Weights of a small mixture-of-experts language model, trained from scratch on English Wikipedia.
Training: a variant of Muon for the experts, 270M tokens, 8246 steps.
Below are experts of layer 2 (counted from 0) of a mixture-of-experts language model. Rows are named gate (a neuron's input weights, with its number), up (a neuron's input weights, with its number) and show model dimensions 96-191. Each number is 128 + 24 x the weight over its row's rms, rounded and kept within 0 to 255. Numbers have three digits each.
Before each expert's rows: "comes after" lists some tokens at least twice as common just before its tokens as in all text. This comes from a sample of Wikipedia text that the model never trained on. Tokens count by the router's weight.

# expert 32
comes after: "the ", " ", "(", "— ", "|", "1"
gate0:134152144137154153135125096106105112110155179112096136163133131140128127124133132114148121087123135093129079151134068122126155140067135127077155134153104119131111134096137131115115144088127115138106138177129142137118125116083147172108122100105121169146109111154142107114119171152103085116
up0:151108151138082119071121109138121124098117092124125070101146104146155113099105126153132153149103153130114106061145137086129128067133130153178121092112135111106118137108140170161137133079110168147158136104147137139125136135117110095132115162189149122098154149166070134133113096141170154063
gate1:135095094123136150078116143074126104133117151095119144122154185132093175146140091149143121112191130133131091129101081094134126105132134106093121156144130153137092123133147151085108169161136122150109162060121178108145140152145202097109171115112096106104152137123106148130145146147149149174
up1:149130084119101135140111124128129141067120135157132091158153126175116129131107132143137142150171183114132102116112102138121168118097148184165125125133119123099132124110116130161118116164105112166103180143135116075108114145129137071128112146137155127152125132126164099103103099155094137122
gate2:093161106152131095133163176134118125098097125129151149140082111142136107127122114103148108115089177122138091104106091109133140125120164099117157130096141133153118119112115078158116130147135106168089105138133157097121147094142169130100127149144142133120086152132110104138098116180124077145
up2:121183110129158137118093115119138118076124111124162143172105157148133138150149135123151158144152132040152107097156143131075122111113092144127109157133142131144124120101110110124116116132127106118143130116180138129089152115133096118137062150153119118174106105110104087126136137099135132139
gate3:073133123145131090148104104126090100050152128111105094136102106115111072159091166162125092121145151117141171094118138151130134069089156115175120110149122130119171080171158062109123152113127144138100097136140137119103101120132106129123149122124112086144145127153152118135124091105136160115
up3:122113165111167127129108164108114108126149123104140074144091132162153061095058118159142154125125120161184145150159163126179106103128126163125135119099104097135145115167133134131136167103108144168105108133114139104130146134133143152131107110093123139152119140136181089132113138086136111074
gate4:164154181110119123114156101111130100147129146171115124149174081123118196144135113140124152113116138116117124133141117113161114089109117143152159103146132142109117125105131127127083087120115130148130111134096119136140142136107112139096115071140133108158140069108154096143131090133183137118
up4:112161154110117153111097094135138109117119132162117150143127111112128172114136109145142135110151137111135128107137101164161090094159117135096159089140120102135100128124141140131122095095153113110148117129083124111164104116129139098126156089133098130105113152080135120143125083104149155121
gate5:125140147117123145135115107118158116171113125075169100069139147136143102136125144125089145121111105109077104170128102138131139143167068092124098094164111170146077120117136110144105135143092119102129073119139088125188128118139074161110170140166133109109166129167089129115137112131119110075
up5:144131139099124163142158131156162139120107152125134105120132094130126164131151109116149117119178103148093086096138134145146141139107144100091111132174157112158120112123142145152150137088130100153132098114138137072119139120131137172173100152115109131154142169160131129063163143095075097140
gate6:118124152148151094126147140101152127103133122177114160165133095114143064133106147094102120101109143107163156116131119118136113135085129147120120132123139141113162110074154133134125135079107142111131126164097106194149094090138130149118110101139096132166097104134109142111111088142119167110
up6:137148168154133109121110125118167137109153097165113128158112117132146067133110130118083121094106101100115128125126147142098078156075130158163118156108127123125212102119160125109085106107135159100138130175139099155164094114116111146115096115142076122167143130173133171103169127129142144127
gate7:100110128161144123150137141159107130131131156108125117163133142143067152098107131106120150179134132164112112159147172104117129113090139141152185178143137155111135143124115107100090124134110147075143145159120087118176086110124095118111129177073156136154092179116155117137147128122137142145
up7:149172112112112157097145113156103116118081123148136170109097127142120161174130081127093106121100119093152143132144143156123094124138117121128129128139121136191115109138134158118174126115192132167139084079083091094096161136124180132147087097146097136126146155145094189144124087140125110116
gate8:118136182128093128158093142151144187124127163117145102115163110091110111125155142142139081090130148102131155153132098138135165165114112113138151155130104113105147150101129130130127156108125096117145084133084157122160078125103113124118104131152100143157120134134148096145162130151131134110
up8:122127144118134122133093113096132071175113112135148126113096124106104119110080095071133129116126137145100073133126121120058134119140115137093121162132101152140088082150124121144102127133152132143113108146185155123126141082131107100133174121083144104116124118124120135129076123116140171155
gate9:117171103124132149080111167077145100103107152131121133142112116120140118117141109086166126145121077103136108128107112133165144153076136139083091100132139140098107107142150139131179143102116113102165120145120126164116115095101101173168126099065126116120080133117153101113141110090155093130
up9:177113103144142089156094120156129129164071116122162156103087113121143106134185109171143139108122184115080103122116141119112169103137149108090141148164089177148099179112140150109163134134143169165127162129130155149162150129146131118127165137111110174084164175131120149128101104152103126082
gate10:116128167150127088141146149112093155134114112148143136074128132121103128120083121111142138151089156170154111133124137113142162167132179138092071128129130147146141128137146106103090102120170174140127129139120112157173114092123159111125170125112163133136067102104151122134174124077148133161
up10:106132139122128085132140120084131162132126113108105119137115137132126112153121132111140135134111078147165099153137127194156144174116127143111087122137148129141161110141138119118158075089138115127142127140143139145137184149135158096167157115099171118168121067135165115137168111104183137140
gate11:093148124149086138128161100142143143085121097108121116160172106081133169082103084072146098121100097148127101084097116112088114105123112099121092115096125123165106167080135114115106154116118134115133098151123182114095130137142110145135144162070100113132128137123112181128112147144133185145
up11:127142098148147131118132114151120104130161067104112119174155107115144128148140149086186118099146067120154136090136099135045114099107167131125138087132146142187127173132091130117104162152141129124107106132105147155105156123105093124118172091087108130136126162118120111109108146157136138156
gate12:176132118214113126106147143064134149125143140165166116167153121122145126148100112097132103168118120151128120130144090129093121105120130073126157135137162157145126157099157126096139124158138127115136097128139124121131135128131120096130107146086104145182106134178096124180103134157108154115
up12:127138133133150143138167152104141110145084097148160073133113135159123176106088102124140120165130100180102133136160116124109100140114149127104114139125160128158114151122140138115156124126155124097103080144115132163138117107117104153138118124092124120142109193122111106133141151136117125101
gate13:118153133155106103150160163099154124120149145128146137146125113136122133124111155085114136128096115100099122123086098150119124113120126124143140136138133093108136098146117171118121147125113167142084131110118122135144098099108155129130060109109100171147102125133099131129141142165124139116
up13:121162123160117119163146146123104152159102115125137169122152101151122124151145092081125127126139121125097102125107116149112162178149148160125143134128157071117131151142134136148133122095140175089074108104089101139138088104112162124097103138113116160175102125118111120140096167119114141089
gate14:081110092150116118120143135154126117090141122119182118098102074080151123079095124124144131158142154163154195116138110105100128144103140172144126130153147089130141146150141090135115113116140141194137127148082160151137134084127106126130125098075078114097069118125125184109121116122137158147
up14:100176113098169116119073106121128128142176133148148144146116140156135138137094141111134139094143085133163107145077122147112096138126129149157157133130115161131125149107113096149102120111120129096121162130116099107111123166109149092113184128117178127130118105119110103149116102161133141113
gate15:103123126125127145185096179118129128077138092107140106097086116104170122094117180100113124123131156105110115111125138056085106118130123144121113118116142136130135110129134142150106144119089135141094137124147127142086105169103076104084149102116130101153106152112093176184129160145138129130
up15:128127122124139104109101103107130110139114116130134119150148151183113118081060122172109105123140137140175098105124129140144126083131154112146178097098135195100090131145147098120144093115086115092119149098110188166166092077167129173112130103138149063097109106129171137123139097090134141110
gate16:155114121131144130116125111138120131190117098108079130118128144089140103120128175088107161171166113122096159118099094081114133149169131155155123119142125096132144115168156156143104129183103123132113140146114146143115122111117133086126145130140117125129128094132137147112089098156119133117
up16:137123179074118142137125135175123124143111163130110120147071118144103111150187123149121128074124152130116134155115161181142127126078133099146129114098118145110113129129134132071118130147089079141138161094137167112108137150174128157106159091168138120103156160135106110146142148138129130138
gate17:117123140092151098143150057104145139102122100141116152121158162125135171139121114107128110113129128110130155089100155160135090141127114127107135147118079137149122143099135141179096098090127115109143128141094129125094165088104150149104115118124129084125170130105127118148107141138128138129
up17:157163159114080167118133160127142092125122160090099122127110103164149091147120164133104118145169127111113141122104127106109161132128156148184101120142163121120160116134077126109153137149134153116170106162155130114124159131137141107161106128109137143160098085172145152105140145118118117122
gate18:124135130115108138153121113122108127133137150135096147155121136157146131120123149134140141135153127147143123108094130156157131140088142118142182113139115127083082145148092119182128094143115133136158147147144152130101126127087082124115142145140131153122146122156122161179123115147156130135
up18:142165132111120084128093110091154121149130099110135132128104155126116130123146148137136165118116092125142139141140123132164174145147128124155077121083119155160130141147142091068115089103123126145127042097133111112133138127129158165118141134159199079144102128126112106141162095125088134153
gate19:167128196131102126128139133096099146153109124107128123112173118129096173184156104119119099159146084107092126144140167159133097132156138130112174125130148111128135122139130108113170116158115161116107142156154092153153131118100137103146130121164122121128130090157113118126178121112122123118
up19:164114173110100122122152126126107111138123118137132126125168137091128124154110173121144149139147120094098138131187169112109070165092149151141151143096101091130121115136107098163113149130124142177127106138113141141126158158107156124117110079126146118139153099139146078112108125160131105143
gate20:105154156127137118097171137151137127099123106055099157124140101093116137136115150134127164166144143135099116122129162115120088109109155153130128154113120134104164169121128127194092132133144094133119133158135081116134127154102071088098155097111116116166157074162120119122123146121164167129
up20:153162156080119152136138128161160113129115073051105130105100118087119119135107146135108151154120158154099107117152157100117132106113167125141130137138155134117176195136145123155129134144149095126081109112112093130117154123093107112141143115117127116183136121198149108083147126111104134129
gate21:128135147120117145145149100112123095141110132107087129163154138135102142173172185121138115112115148125111119120163152172108107122136155118129132117166151102140148075095096166149121100142092131139131106121146099127120112087151119115070110148133134107139180127137127118150109104098115152138
up21:092122132135125108119122143145171144119121090118137157153179161122101111130068145117108152072155117146127151095093105130118094139149159130129156141154122162100140110159117150168128149114134152152093126154162122139157151113116105064154083097136171137155108100136141184116134135186147139143
gate22:103124133124146119126093109047118111143115133150130137120158092168167174129119127100150103156138124108134134107100103130165119123112149109103089142136150127106103153126165115163099140103134081113086102182143183122117080127140106136127141124109145160131131131101145121167112122106147103174
up22:074128139116185103157125166097148107144136145142138148138107109102162137097136134116143140082144106126124108063095115146155118104102116130142166099136144122125141098143164098126087130095133125136095131145144150147130114127132095114112141122126145161082138125103117099141126123128141115122

# expert 56
comes after: "\n", "\n\n", "the ", "The ", " ", "\" "
gate1:101092133131112109145131136139159156103151115151069137125130087133143127168133120145131113154161159142139157084105134148093142152138123184178168112105160094114141087137121124125124103130115131161114135123120133086092135171097167134161128126128084145140171117153138151132171128128125188128
up1:160199122153110105152123108131096097158104142143168103107103186164101143156081133139154127090102105111104117117140105090111133088130117106118103125150121161116129122114160114164137141115128131080131106139062126147135143096127172147068150111131130130132078116098123136149118137136092061095
gate2:114145150123180121143148114146151156121113152116147149137167151110118089171121095122093129152106120131087152107115142128100101117082154143108137160169148083107109065114098101151107120084107093115139169124086096113135127124113181115094179139118112133158127135153114110086130137157111118156
up2:131098081125096142085146150144102128159144098165095093109151108161117165120130144139169130118130104104166133150122086140119125140132139152179119117102096138113130143126144131146106125175110121146156125129170178137151108131128117138123109123153176116108099129091103124121121156111160122133
gate3:151136155105145112109153170123109169176146170083122152130101170112110131094098150132126155149125093101125169112139130158094079109113136128104161181122126142119130107098138169100124178115127129146193149145101121129131085052092102140169088101126155111156065113113119139107110161151108135150
up3:114127102150129102182077092132100169111103102139138082105093139134141097138124151097118150123126160113143109126154147149132130172137107125143093140120165146143158118109130129142114123140147149091097157122105174093149160150168121098105175147098106178137151132179133122132154129136140157109
gate4:125156152123133153098151120125157134114093115136140169148077112124128122123145168087131143129128088093122150092135125162127134138114137157142093146161140124104119122146130137092106131093161149090107133141104161086111189126125128096108103115115076129182116122148111121138179116185108118104
up4:117143055131139137133113144118122111169110171135184145083127155153175156115148130100142181136131205168151142114109123137129165133134118102101138108099158142120129117132135116140165148169099140131150117122138135151137089091119115155127158162109130143070098138129166135107142163112129132106
gate5:146124156097137105098114154153125127145132141116099125164081081129105119153131137134119143091135125143086133087154141147103117117130153107156144105125177123117111140142128147129159109088130107087110085141131126136145128118131140151129130115194110105140108091134123129118126149197085141128
up5:128103107125113116123129099094116126143107095139129120101148128139145117127144120113150116140103097119157158113106115154109139122144086123137139114146075142117138150151126119128099144172128140133096147149153135115126124119132118119125143141071172153113113141106116153124132101108123127116
gate6:119154100132122104136078099150109141099152133135114110159084114120112128134105118148115146127134186147176109118126129164144122146141116108123101128125126086129131094132139108159133119105144155133154122153115124113160115156099104103125157132151110170143137143170171116105119099080124110140
up6:110108132154115135134156130088164114133106098123127145143127140154138177146187143126117107190126119094071149125137140083104130140113103123138150142179133132114121170092109150102079109120111146122119152118155099142148140139200113137124124114129157119112150131131113134161143212164120119129
gate7:146141148148144139128092068138145111143185143102137133117139119140135145138135164107075128105127126116139153117098148135113160097148166118161082140166126147125147152118100161123065101142099150122150129107142145126114167152126114086105113102125128142116134108131144115144123124117140120094
up7:110111151167141121146092162137098150132122131149133112097117140129167076108086128170166151141109125151156110141124121105131126129129151133074171117072122100135113119122173129122164137135150127115142163142149122124174103107127155138115138172141114127097067099106135141113153148142118129154
gate8:078131159155118114141152123107109117166148123128118191103148130138167122110136174148146133142115128132184157122108142128137135138166140145155107129122104169133080149112109107118126138158118189144134143089149163145129118133114119146135153145094112149138099100129135142129167130094132140135
up8:135109072143130132120148129112136132103116114161114107150127114145126167126133145135114100118139122150087134098074136086126084096082089137162127141117136099128113114116127150166087137170123152128144130179149100111141147136116121147143096146115100106110135123124098110143109120150131151130
gate9:109121128102134118108147130142133110127081116128098146139132109114127178089143167133121106139131093070130152086079102076105081126115130143170144130114119086135162136131167088126145145123125104157147114138149141126119105152128156129165148101125149143173073104148123075063110128149151107156
up9:135134146100117113122145152125136142115086132160129132158143098123119175113150106127151105157130134117120129094083128076108110155113110145196135142147167079137133074137112117102184147117124112139118112137151163118132125140131116104117105102141129141127108104141117143077131145144180135130
gate10:119133090100091136167173139106127155169112163128150138099146075137135129120131132112144118129142140114112111152128130135087129127179121114127135109133160127149107140151150154114119135161102156147096111110139187174115132126084130109126134121110144100131120110120117135109131100134118149157
up10:118130084142141095129128088148148115113148098132130134120124131103138143120163102159113120115121160114125098123110138142172171149101125117094120122158097109145148119152095114146115133141110156120138128113118143103138126142121106166112133113110132136130086141111130093135154125067177096112
gate11:149136216084131130137115144104104182141152094113079115155145138108110104089112178121114124126099178130110140079123161122090132096103180154139154149108120128112120149108108094140133146145145171135144134161152144115156121163098149130151086099110101122135137125121147097112113111133126114102
up11:101157097148136141116116115118164099153152112143109111132111100163139112121119131072108185156092130151113113130108109159167117101116130106161116117129123148130162101135142076124140142142137117167170153136137122090125160151167128130102182138171146122139094113160124148155123118135137089098
gate12:122170132121140181166112096122123122125115102102125115110098113120126133081109144126150137114129130098118108120116131118120163149114111144151093109161140162086138125110111091104113117118119182117126074129110132155095169125123115122118123106138172164143149107178096090093138110107107143138
up12:133041130145169064084167137161173118111125159154100120117126149131105154164117110171125124105126120087080143124124176117102093132140130136142112116127114127131157118111127113116123117162152076149139168129121106140076126137126120090162166134112133155148111119141129130137121130139098112116
gate13:121126146144127135121125142139125096107147092108160113109110148137143159136114123184156141168107118140084140125181086142118136121123135124151131137105117124098110183159136085122108144132142167183089130139114130100152099127106157152136166139117104118151194112104159107156116110068118124092
up13:120135148139104153143158147095149133156132093141150114127108182126141157126116122156159123129121122118118113114121076165105101137150115129113144120133152136119090112100106143123143146151114116156114154177109130121153086155112154138126119159106134135121192121128134114091115102105147092080
gate14:114128118102171100129110107136159096128146106120110129139104135118120118114139130129140156118114128103117097114113147106127134141103129117121099063144155107106150112109104089147142080119125140130158153113128173102153138128123094122104155140133110169090128132137127108122179080140167177121
up14:103081137120125144112113139088114118131158103114152138116135129112134136117072142107097098153117140120114127121102111145103134115118130147144154175146114149123130119135152112105136188089088104148139076133103135140126165070145173127125127116102128095131113153140144144109119157166119120187
gate15:152136190086146146086136153101126145108120106151131119151132133077123143154123163107128110136090139138085120118133140112120109174108160109147150172118141106165097143119147052142125166109196126150146108142131128136127111113087153169112112151141108121099143131136126155152147104128141147143
up15:135149082179146107163169110124125154129160131129141158104062105136171084096113081144161131115146159119176108119167131150140139136153082141098122114125147129092145089114096181107129103162093160103129113117119123152143124118174099128142143120111136142130125128111095090138153135146098103146
gate16:098114114116156129132142112135155095125131091127120179143104152109108158116171125121127134114112143076137161114114147115171127124109113164117152132145129119134131112129159102109125116147132151123131141153122146144107085152111105124165131146133135141152096127115119089133138132105146064125
up16:087102143115151147120108124154151083120175121132103137120162114090105098103186149113117125110114123072133135126141102129138161128137110129134109133154121111142111129159167122137111149105119126099118111144127146139106109141082132163165151103134153163156118166102125133141106116109134072111
gate17:109093122096061120143156083094164151181127117190112145142137142150149158125130154155099130144132119083133107111140116125128087128119159124130148208136129139141147101097091132125123134146114165152119195120064129129119134131116163120129132148093129108144127102106128104153151111106117126113
up17:120104089087093124120170081099169160151125136169096127150133150132157151120121142130095143141126134127154100135146141118150070136118196156137166155135117129163142111127066096131136123087114124170123138125025136096120147142114162144120149125105104075127120122145132091160143135137130117125
gate18:119140155104098093126144134178090102115092100109127130162158100090140108164154142135133102130103127115133137113130087130160148128124135162144136143123146117063109139130097166081141083113126161153093104102113140144108123149175137131115084157125097130099156151175144113095113170092141146103
up18:116142171124109117106176134152137155122105086130123146154164099101136127136133130163136074114112073110097113106137085131145119096095157142170098157093148140077124139164109155113117083129131150157097106127120136128145111123158155137094074111087092109150124099149190118163099145115129125132
gate19:167151127123114154188144092141161098145092105106140142145138157133137145093099125188122153101172138133167158116074098122145073126126122100132141138133117157119110139124129084150117120127129164140150144123151152127092142114144123135068142160084146112150134121128132159153117139119173145138
up19:186103130164105126137095168191108132141100126116097116114079162101119140078156119107130135139067120132132145112143149118172150136107162117097147154162118154135136103135158120175137137135167134139146134128122110134166111150117116131149114154158103119148136168173146120091175163178099124125
gate20:134107121158143109126108118142133147113162136138121161124101078140167088125143109121132146120121131118146134115133164129144098123105143169100116105102117118120163128072136122128062116140148107117147161123094117135102116126134124132153112110096130166118099158120115156144098114149099141118
up20:124115130138109186163147147140101062115107093089115105146118195091141103093093128107150158136130111118090131085137100128106152139168128130153097074158111106081102132149150140130141166127092151100113131105189124136136161148106091104111120153167124202137152153101102140129136131100106082111
gate21:110143144143096130176115136187136190144117112110132165142129095150163081122140162131127119134094139138133122106118146162130131101086112137133111167132120131143126096103174168112096082098109124144098126127120157121099141091141110122100099121100136143161127090159083123132157115132090124151
up21:185154089121129142128081123038124127153122109184117075148086148149110137109096142126131127131111128126089090116144071142158124128148118110147142138112128109126149131098132103128086135109152128118131100130123155132181142157124159136110166145109155079111097162159168176139078100128164122115
gate22:136098159131108151119122164123109114149110121100111118088158171148130121132137100120153094101136113110110129123152133135137055155102095129164123109116159138111129191155134128176134101156144121134133154120118143154139148114114133096116137104175142081100156140107124119129123131095148130125
up22:126088144114123095107128105111138082126130104123073124117104147089102131130118130129105113096114130101157130145178144123137112122102106096161144135117150163073151150161154132133136116098164169134138116107142105113152098103116153120105112131136157080155124126124126094141115112170121117128
gate23:137109086119115112154094164071165090118158195104143104129129117124160156115158160106108145129173105156109146119136182170123101116144138128144122106143138119109137123137106134122129105110145126120127146137143117134102129160170110148131109124156117132123086114163094081137129132119092099112
up23:124092103114180122158108152120087086105152155114100088132113127133107166127100161082130125078137114107079140100113163152130109149115135113138127157160153099125150131168113120104145121117161126121103123129171129091121110148142113128136113143119111149127118135153071080118120144161108123124

# expert 50
comes after: "of ", "in ", ". ", "to ", "for ", ", "
gate2:102143112138104126064131140116113100115104157150075131126129118135147096118182158146136184096101117118135119092125080111168067122105150145097140149135168092109126130115130158119143142106170155161152132134114129127152101117149127158065144124146140121174107154124141144145135128150145146090
up2:149151117112155156158080138130095130139111135115104145117134148142128141127128118116132106153151188087116123153164140102144137077109133130123090119158136136126121160129074106133119124125114120098082109127120100083141105137061117133139111137125096082136089122161118101173112131123117120115
gate3:142148168171154102101130119087102183134153122159114143157092112137127107132120122094119131128114108112099142128122153064128081090131108163137119135127148119145136166100135094136083083118112159108096091158132111159124128158115121099106124104167112137126128165142139123114154113129117127123
up3:135145108127110149171146111114172063122130129141142137133133181069131111132120146155108121106096103145114119164148135194116128123101158136150152113091138153075142096113127158110116140107135108164127111098136155123146104075141167125121117143108125127143093130137136123125097138175100119145
gate4:158137130145136148115116143123169084157172114162117121123129122121094152132159136132132125095139117104109140119113134114131157079133138100138117144152106137123107135157147066126116176115129101116102066119125175106126122151135113166164108141137093121101102152137139093145071033072122121129
up4:117131121159123156133116129147088164108065129156144147117136156107147135160121108116121111174138107138156126122106134131118104147122119139136142124076158130099144126102091194131163072169102122123127196102150128156151126125116132113089110128120138144136166141102135131157170196135187128121
gate5:157165138124123136159124162120120129161137120170125132143123141139095149141155150146151114107119128149154116119145130090111115103114124126095143155119098116128105129135080134091135104129090119111087128135167162134153161125123137096133071120099136143098085111127118126187127081139092110084
up5:116117137127152150118146157144129173158165137141114131120106138156097163151136141101120122143141157143155131138128084112110177127110157134148123158131144145154160071142104124129159132109123148137114126133152172108127167149165119106102123126096162142143065072133072134104119127160095169081
gate6:115127139138159145140137132145130139087138119098130165108160151122139145137166127151059143129150113126070117097137105125128120114122146137088100109126118136112095157146138141105088128107085147160105138116148114119141177135140095169110142154086098127155140151143144115140109097147114112107
up6:089117166156118121108192072117124154170123116176096094138111113151111116099120142143132108122076154133193107139152143147141140180118133165122134128114117140119100111120120136149102144161158126139185131098130126139226110118078135076105129075162165128142117165124136117129120111108133129146
gate7:139129120110169162149158116140146141111093142193106179158086128083140208146175136149115097121140112123090133151112102090093123146128133095116112112154091147152106137143157111137117107134097110072097112115115121150098096164143076145137143077133109112135122131164111140146139128133113128138
up7:110106100114201149126134126158109126134087127122109139106088104080144183154154117138142116090159104106088150158140130077071138152124108097119122100151098148141133156158142130135119119142105103102111129101152088166096130139127103120080146076158142143140144153182117118139141111125107126192
gate8:160142169129101098164127084161152149079156151148126083153155099105140138144160140179125151147149119122144149087110118144141173139143170133149136144145091127118111115162099104117108111144099092121132170145137131096149089174074142150127139090150121153124138145145178145126103093118150155086
up8:136135170146105123158111075160140158109170126145110095158135090119120157158128104155123143138141144102161165103114081125142168168120154128152149117151069122135119107127120096119100124149122084131109200148121140105150121156094138160134108103154121139105134155146170153112093094131164163082
gate9:162138152118134167075137130169116170154108117151153085156150123120140154111124140156108122127105116135115123104132118124096149084135136130147121169123110132155126137119083154114145106120095120107123085136119190080178156104112109141138115105127183069169129111132094139134147135093158157134
up9:161142151139135140123135116148138133144097088101151154120153118157108100113122115180134163154114138132142149094086111170150154101130121108162148164120120117111128158181146164108135151078149102127117132105134185104122125119133115099154132126179142099140108092127126151091127131146165134158
gate10:154164123119142140127141145130102113111171118112125083113138122116100156132119125100122141139102134125164160094138154131116156117112151117125119142144189122093129160126121091145105149097140086112126139156133123145158136149098134141120109098157110124119106159091078103117112178114118153138
up10:112115128108082115092106162125123186150142120148163121140129130136117134102116165123142138174098114143110148143132106089106115133144157133106140118140143137138118103106163134151147153130136139153143100126126137107111097122079124132120151122102161089126131121077118143150137120178147111133
gate11:139108148149146114174150144125117125105101112074129094130151118161135165148123134131143079157172142130133147162142110077096158146140110111136137136120111117121135094147154132143118082140103107090114146150101137139093142135118162214130116145141120151121162133096139170126140119132115154144
up11:115130130116120125118077112166134124166132152165107114079111139118129065086169133134120144111092133130115136122125097150180104096128129123129107119159135184153089188094091118096140144123129134153167120137148110137125133132126105044142182139136149124124126122143115099150108111095119088125
gate12:098139135148118133130123105115140074129149139130110166139109122139105115101124137097136146087106130080158145123113142120154137163073135148110147122086099093103094122150137137152122116132142166103138156122066153131093122139086139166085115114123088183109139133133149148116107109112185121101
up12:102106141094121121171104110141102132134159126095127099149177171122160154176152090090121126113130126079126132182121156139135130147085147129138118121074136132116129152140119167102149165112106073176107126126100122083138152092101153136124113152091119129128176151099084120118128106133127124160
gate13:168142086149097095096085122176148133132128117163125121119127105094096114145166122156156111120123140071124110098067135122136099114147133138079096121109165150094126121119131176103151125129149125156165149142143131113120140169101117107150131082106133126139075135150143117164123135107136136154
up13:149103104131120153080084106108140130087153105157113106155144092125099131090138136168120081133157133089144129102075130145105088089132119142126120098152169148134159107138115161099093158133131152112136162117168154138110097140181150085161138107094109154103111064093159127167128101138135121158
gate14:132140133132180146130177181148132136179121152113134098074109158098067123117114137154158138149150128097116116174110116138161147159133148097146141166094168137083100084109109117062123058097142154113126089131152111128152115125126108131138119145122103062140115105142140105115116148134156115125
up14:114177114145109153102082101145132140092147105141128131169125092130202141116167143080110139097084122128137132150131123101124092148156146122123092114155125138186129147084143133161151181151096095134163137140140151121116152121165127157092149120131139146113116147139110137138158138111105114157
gate15:116117158093125170119139097118168129145106108136112131080139122161141123121128133142087143145171121149097081155163111132151107108149144106135110133148107118135127171148128139117082119110165122175135102162156086128115178087131111133142117140130127140082134122112116149133110170079129133149
up15:123091124147121137118121137141162128153112108121124155103177121146158112126145146144057127160135138154102087184137134127172115113148120117160107111138121103109153180138129169150115109147155168170117155192151081098114123115159125112147146184131125150125160151108091144102124184137142127129
gate16:115175103133157153133142102113153132134130132093113127155118152111111130118125146123126144127130107107108139137153107067112097106152155105139116140126101131098138108131139127120096098132169148105143135135099110128147137140100110177136083115115096081176118118127102078157137108156156135121
up16:101169126120143131141119125114162114132135142081120124162132173109113100098110155123101119110122112115140112144110111085138113084166148137161109112128113114092121111131133165137121106121146159115140128159106117096149141141120146162125073112111116110186128095130104067132139120144162157132
gate17:154105117131168118117121131141113160129121166124133108132132101109105146119154167129132114143127125109166139182109141158125159072113152150180126109183127111117114141108135152143099125096150132131083119109124104130168115163117093115114152140139108201084128068142138135108096144137122148131
up17:114115137119121131086152077122118133115105098106121106122132150118095101065102113134105152145105118124127121141096154112133141154107131138146141156135147151138136135190125105174153151146131146150091127096117148109083156116165115093088141156159175108154111075093103153151151178166088171127
gate18:042138125124176099186162151132141137098015099128148160143080132136166128143124091109107160121133118111152125123116158121144118134089109129114144129111131157126140112118152100095130091149148124124109121077104101133107155121123144124162150148106129137104205138186140125120151144137158154148
up18:136088170113147125136142129111102128107131141124110125170156112139153118173119066130109171119122095106108141113118140150150129114139132172138118134123157111091160140146158091093139101110133143122138149087139097089124152137106126149145127118126082148101153125140151133116094092115109154136
gate19:153135121209138166149112071131100136092114122122127109143124157109117113103118105177124101153112121123070079128136141119101154127131123131114147179168153085115110095172109161112108107151150173117155168115133090164120147141130116094133184136136133111148155133171157080198107094154135114154
up19:127150115148115172102147068091100125135132105136126137102099124164128120177119140151138120112141134130117132143110116130145116092122132112158159126098142093116140122158123100094132187152142134118114124121132130159169140112159129111103124137131141112108104142119152127128120134121145100137
gate20:141154086117136159099170163087128103085133136055132116136150066103161141096100124100098118093173153124103135166097111142121155105115124127171145150147159098142128121132154112136082152126128098149090114112148144100078125160129128183130097150123112172109119121116093140125124135154118136088
up20:162162136131128130127164157097109108100142113096127096133153108134165122097132138139115094149115096095179135109182109126128143119133120139130139126154130145157103140125122133159127152155154100124121140131155140064131157158124082175102107159131159139119136103096121145129127124145180158108
gate21:141121099146144128163109126147146094134109114121134134100154142135141132129169112155088141126165099157110081159110151102171122099123169134109134141095092139107112118095099124119088187124129131146114156153152103111125130112125088103104118135101143119119123126150154096160145081123096114101
up21:102145183119141110106131109109155111151097144109107171122112137108111074117114093042089090130137115117095147151124138135091156157121113147170142141141146095136129098133141159121107079115149119098084103138123138136112118118124143132163133147094107089121122128171113139137132142098162130117
gate22:138093138104149160095159152125156157118146105188121091072141157120139135117115124115123119136131107129101095118130089129171176113135148134139102131131121161131135130180113100090113156084153150137158069111124145097141108121119144144133145185123149184107115131112134160125122124122176146109
up22:135128120158117128148104118179145158137142158147151136157131121190143114165152127166125150123145157081158129136108147129125118126118081131136156126117149173144133115154136087159107064149102126128127138146166107142124122161116104105100131120133127112109140134137152093125140140081119092129
gate23:125120117125149132103201099138120140132151144159115130101148068115123165082145125138144132119103134118115129140105114142177144143134143122124089168125099106133159089157132147162074151141155125144128112139142114102162131139065113183105115128126147132182126156119183155142129130120174135120
up23:125123142166081162100093157094132149092141131114090144147094145106143125120133118103157118139137114141117134097114125127109142106088122113109108111141133126159156122111123111099150191150136095133139137166120108086104117133131147147154120104152129157131125066147160085124166083124104137137
gate24:099136117129114136135142133167148129139122111197110161085159147154097134117083147147104153103141115119115126142112102141126096132096108096171135169128100127137116169126133142109125152104138110117085111137120177121090127126122119135149107141147114135149082102113127125135200142116122161093
up24:104121164118127116124143162100111104105090167088135115103067112118153121144180131109105103120116113126143097126114109099122110132089165150135151116174130088104150120135140150146135135120148161150128111108100096155185119121113116124114148107120106147102140117113165093105163115124116138161